Below are experts of layer 5 (counted from 0) of a mixture-of-experts language model. Rows are named gate (a neuron's input weights, with its number), up (a neuron's input weights, with its number), down (a neuron's output weights, with its number) and show model dimensions 0-255. Each number is 500 + 40 x the weight over its row's rms, rounded and kept within 0 to 999. Numbers have three digits each.
Before each expert's rows: a language model's description of what the expert responds to. This comes from a sample of Wikipedia text that the model never trained on.

# expert 2
Description: Name pieces, music lists. Early pieces of foreign names and titles in tables and discographies, plus pipes and colons, such as Och-, Se-me-, episode titles.
gate8:520475525550417471496522542513545537552534474533522521574554514518511549509443501498573535513436493509432495487432474506527440500472492491542441491539460524535491544469518518466460496591531439531439491505474590437421484506482488498485478465480479432517505483466542451490525570538476483433527480540475436457555562544507457539473481517420559506446501532562516498502452464571543477540475552529559443520502542475561514579439484518469573507458505489455544415497425521487484544480497537481529519537510540532478549440474476447528519496504553496506547510473564446471523512506519502546487411541511517457501497466475536560506498400471512533445502488552541445563459481483502525525451454449482471473452523468587482578517491661501482496491538513469525464491468467555481518442478542
up8:496534508509537534500543555535500493518533522450452441456502431504525494493485498498470496419520486536455384516506543483529463476425453561480523526489480486492523488497530447509546469507490612513521517540529463545484477467515507524548501520546569508456461562492578522513493593541514587501506489546498567497521474525416504472439509501486506561567492524448476481479572509462444433548548425482489555462534447499492511494528488502449481426568510497484484481537566533462486565530541490561492564519467469445470524502535503535465482420543452522461441426440506481480428526484460428499451488507507458541484531514433490541513452560491483417473450514518471511546536452514489504491540452534528488436342562513524504480448474466495444564423486547533522511443472543449538493522506524
down8:392474502527536499509500489546520509516524539542491503523517499483544425474495543530478534478514408471502530425539466579505490527437551604499468572535557474522461456512585460578571516429405496465508491481479500555576534496415498458524559486408449455536497525484443486496489497437512487514493481565556520496524399483464506550516567497501550368536553436476491489496494476522540418585518522440470508475447471492513503544485468517593463481500491525555521549506517475467561486432480473507461529538505492562474540545471569470474525493410484513529580519503479487503518471462496529508484510521573471487525521528548482502484506507524471498466479466500498477408497509477554463540506498456495501525440517615515572507499509462481522476473526499490520543567542504483455541450503488

# expert 0
Description: Clause connectors, narrative. Conjunctions, sentence adverbs and punctuation linking clauses in narrative prose, such as however, although, but, and, later, after.
gate1:505504531500518485525492460577507545532469492471432440469516504472460484539521539538452505506461486499402488457578495506501443449490552473518491465489464475451462465491465488445507513512533528546481487513515564519510471516554497432459542403512466494543543496496539449488539549531507476523503478438510442511426515501596502474549490514470439462454524488437535516539583495436512462508474456509508470486454456518582445551465522500447460500504520490567499475527493482497541531501502561519462404520484522379491492490518437530483502497483533462556470494449399539545527571504484479419418479587497487516520509545571482446478486453478501452522455487440519529482493543533411517471444530498502448553483486541502510433535548536434514570466493491553478481408357468475470510459447471
up1:521556523477541557497566452554459502516410500467493526529537518528525543519556425448461453610432512504442499482513462538536492541438539529457475497546465474471509499510532530518495513504496495547570529489533481490463559549502488555503527444521505476433480513508484530520502442508500531464517494525572508512450405527535431458438504446516590465437545532454491483557498487404530492501524522480548475570538468510431462523520569538513474526511436423515521516472498506507448500462508493415460516511489513529470470490482429525557499436517475438462457479543433530512482486478454465496496459441525547532532518502470588472504512520543486514511520480502484494544457498563552527568454522570462457435505417471537474569528537468407400543520462525423498519511532416465505584466542465
down1:525540509397586489494506497519428480427539454439553517532448501491453528486489508487538518572427528499492492533497504533527500488469504536514464576515480498495466444531491523558505539494506506450488508473497429497470541562530479575480491485538409498489490523515525482494520497453562529505406504538576434514483436506527496510586613432493471489585503593483601631567464515422525451520550513549560474539535467501496531494488478458470508503490499512469481486495466513564415502470428478458487558547507490510535434472541588487585535448494496515492551479515476538472466551532517453552520435494540521579475495516518503426516561501511533498501504483541474450473484450445429547490475535569464563434482508481531485462438485505510477477498474513523493533511441476515499504457509445

# expert 3
Description: Common noun endings. Endings of ordinary nouns, adjectives and adverbs in descriptive technical prose, such as fl-y-wheels, shark-s, cylin-der, stone, cell.
gate8:487479534481438513510485481471486505499409427493554508467523495569506564488492485473478437544543538513598540534473485505454500441473538535511523420509581515440459454513493505546583480553450500492519471547478510512483511484533490512493539518504520493461493539501537510552507538562439512579532444573462506465489501553494555541481490459472563477515513479441483465549494505542508552439488545531510512562470479454469503480509497542486511557441536370539483524535466584527529438448537497525536558478547563552505525482510573487515483497492531517504502536449467431465472549595448447472513519521474498469442462479530511465440446484427461541466498471499491457458570500483475527465525451433510504545445512480536506550483468505445586495483511348455542478499495539456493425499518610
up8:538477532589455519481515546489573522441478477502552553507496522504534513471558455575535463548546520499554528564497463458514543524543561502526459551439589482526550464526496518533498470499463524481515486493512494485447391520436442490597407447577523481541459504451565467523477527465478524468502516500490468503482464543569545561545522420461554462490526502484434448542516501489431504479409529585511496418528556474520430448457514540590524444465530462476535504479491477447524479521453477534528556461518463506520512544507491579438457472494460447540511504549492501516475468550474509481510493483449548415507478513440483546460504538474562461530494517487516522537533476448477511481544475443491521515487560456463479576527559493474537491544539497472454559381520477488551450488474505
down8:507526487457587514494419479468487461521466512533555490486523471531526496528485516484587530535524521473465490472543448476476522484463386458559502532462509506485480530554525517452467499472423497510610501530533509544489468507445568518586498615524556524585560541470474503520532475439485461452441500442454535496483564512559541499460508453511452561416511478436471562515554483533420509420443519448531481515536539488476449540486579525481477564477505501506481478453501465439477476444449522500465524532491507453473474487430527514513510458480497453468517439514406498493502538527517431583503551492479436547528419506516467541469517496552496540534437439549504558453474566545517462512533533504506478464477538446516516510478546521532501440513434460464534535571536524559561473511526523

# expert 11
Description: Foreign surname pieces. Word pieces of non-English personal names and taxonomic authors, and commas after them, such as Al-ves, -ić, -kov, -sson.
gate8:504466514538515504493459513504386449485466511516484483552474465518473475502456465442432461508503495481494504438558521527536543556544544473510537480486521482556521571499530501411466535478562507514489516490513570529482486534459429514457496428477485462507640435504558541443541510537560501445535488504502460480519422492546458529555476512534546482496506563527502508528483509449466548450492533515447529443494559573494490473481473495567514546468495497541502468495559499512533456484472525470519454501511610449502560488493430449550491591506433469502550505554451455554544559455630464451503543509479460430532520454516501532500426556573505518523575503507510510460489523508500502435467484477496445459512530574494500434575476479424538485500497503476531486414492577531444488542503518
up8:496449497537469501464515531498488519521480521502487492452478519441474521493537477482575598551456450474573506484535487510470524530471480530532426546454468451467507550556527483534532479456515514479403434421512473431557592487561479570465453551433533522515492597450527551544528482515531536559517510511481463484510536468547514461512499454419476533461585490534503479497484426489564475410492536458549518397517529482518488410475497501501507451484509559464481514521493448467427536535521569479579547493493494425482511558473548469512542486426542485466517532395495549384476492427471522446470498544473459457494551463497458555560467472510449445524477507488539430555478485483465516574518533531497531513470499476492494524495547529506474476457475536523521554521494463543467517523496441
down8:461471528503501413543533524520434523464490495484502454549535520479562505506476549445505482531530483531522442455476461589525491523504493607499501527577472451501526510540562442524436484529474513502480497446509464483463478437573477420463479518531514547538475482488449492514440461459497477518498531411475525501468515493503444548600495515496434553462507471536484484486502447575548584536496462488460461532547485454452479496491563534449533520453536567533425496546476493494506454533469579543546505489500522432466500508598464537473544441536472532566525512507586496433510519499525497528453507468529455451531502501493450440488531520482403511426478546419516549511537454524522468551560532551569488472464555483528474472522498527507542486474512439447487508486528482449614582539448544

# expert 4
Description: Numbers and mid-word pieces. Mid-word pieces and digits in vote and statistics tables, plus line breaks in tables, such as Him-ala-yas, 38.6, percentages.
gate8:554490538539497493445461467543493545481545464498466500492495530487474491455457511502550512458482469494498492513505478584464495555505524461486591547477494480617548553532540495528468528534501468529464491482471540543504507521522413454504552432533458502478575477430494516504501546474542446563532429553499555479532503621571540519570511451534448546500507466530527531472490494541431592480487518479523477475474508517533567446521532527460479538479487559475470449459539435440491570496591514504568495519582527462545536553469482449508479549479509461485517530490512420476463435465589494502493556494515479515478550510482491533511524525539526404388572514516554472515605524572465498518516426558452475520478501503502513492459512539500523474498489516527488492484515537418424447482449549
up8:545498520515475475447441502510486540476539522504533455519529464496510487495576498479543496496536454486502506489527516476485554471485525449505567459517481503564510410518543461480490560486527522443478485449506534538522443497548473506531444529536460460482473421457560529429464489438514488447509435616475473491487542455488566490543503491522526488552395497485534481399514514407502627456453467501495508512510498470506574522473423472518459566495511584481502464477524515533463446539524475539528557522557478494538472502394506477463567447531450506493529536497512468490551581575529478545554512492467533566530531511481434561563543483509556434482512433475617451455530495489424505494534438499535553508476544482426506534446467546535509526546514455506519468494510557496458518489516485
down8:449497542560466455491529481444504573477522473508499483415521474472517420395435499486558521434499505488523453574480461473553471496487509544536542510515534474542483551415634602510550539506478489510594460515447418479518515508445481501465522546529525539469567530527536569531486474437576485496517511435525548532522520443480484466508481467483543534519522502589550506435495475423514567461532448554606470496460518498445520443539485516483461530512537532592473424478473483538506542513471546493475529476513525562547516471494476476542520522466523497528476484448424479487545530523418520553475549491481526481525496526501522513437482533552494510446465595505437476577512430482495536482526560438452521497486501522540500482494528515539528485478515508542504508495497566491436459533497552

# expert 9
Description: Prepositions before objects. Prepositions preceding a noun phrase in biographies and awards, mostly of, to, for, with, against, into, University of.
gate4:527539484519480481477490485517494480481519468486466443576523552569504441515538441519473497499504476497492494492380506438511523441547543500484523472529466541617525554519497524429474523481512516491516528507542520505496502465524477485486575501463577523487475530506500483525512469535520480469498460495512496364446459517462593438473510443409537566468454450493483531566489504538439504487526435565451491514514456536464501578529486493538483463416586520470457524457453415512521482484587498409542522475532454432539495461487469548544556555554537480511520475534501451520511521469501562522556571504485472417527501518519495484507463469486501533435445448481536559459448477456402532496535460454514470431493499511537605491548547550483564501519490506513454477486505518455451493457523554
up4:465468547548510446470507573505503550401466429521444479469561455539458526468459520504581569472531510569498505607524542503483549553506464481511489511460496464502510533458509488501496530521478459403515491458459519519555485525514456479522528540557544492482522547521555501560474427534562515569534520497444500520463524462497585489489469555513472518490608514478493461486455552528511546540493493540498571526474481476500500489532499529601421560525513554480519468502489452508474470439450537496544452537514443476441417608482511451540505469537504463517515443483517463494519450550493520473463448525465528519473442516514445436447452547537471448498472487462440413447520570458491477522498489475418544554560531524463466479534480492466568557536514510475551485464532524554449441540467450
down4:469518530480499467531513479476472518465483487530593461461487427421498546447492485482507495584525437547524442556501497556505503479479504541420470549497599505467508516483519486533462507470450535464491493527475546499511432528453490548562567428480556427498489473466512451500535409504525532472471431553465445537542536511466539448559535458534507573460500495490464509499482555472512495532409524512489489593602470498549493473511576522518453571524434498499541446443501468500589522531485456553505556504484567498437460531508482509558531472553493521515521465430554514530467543437491551516390486511511476520480446472544444551484492564498416473423564507494534480548468550555523496505505474433509450576545426526528492470457464494421518503534506489525494506460517512532521479500465512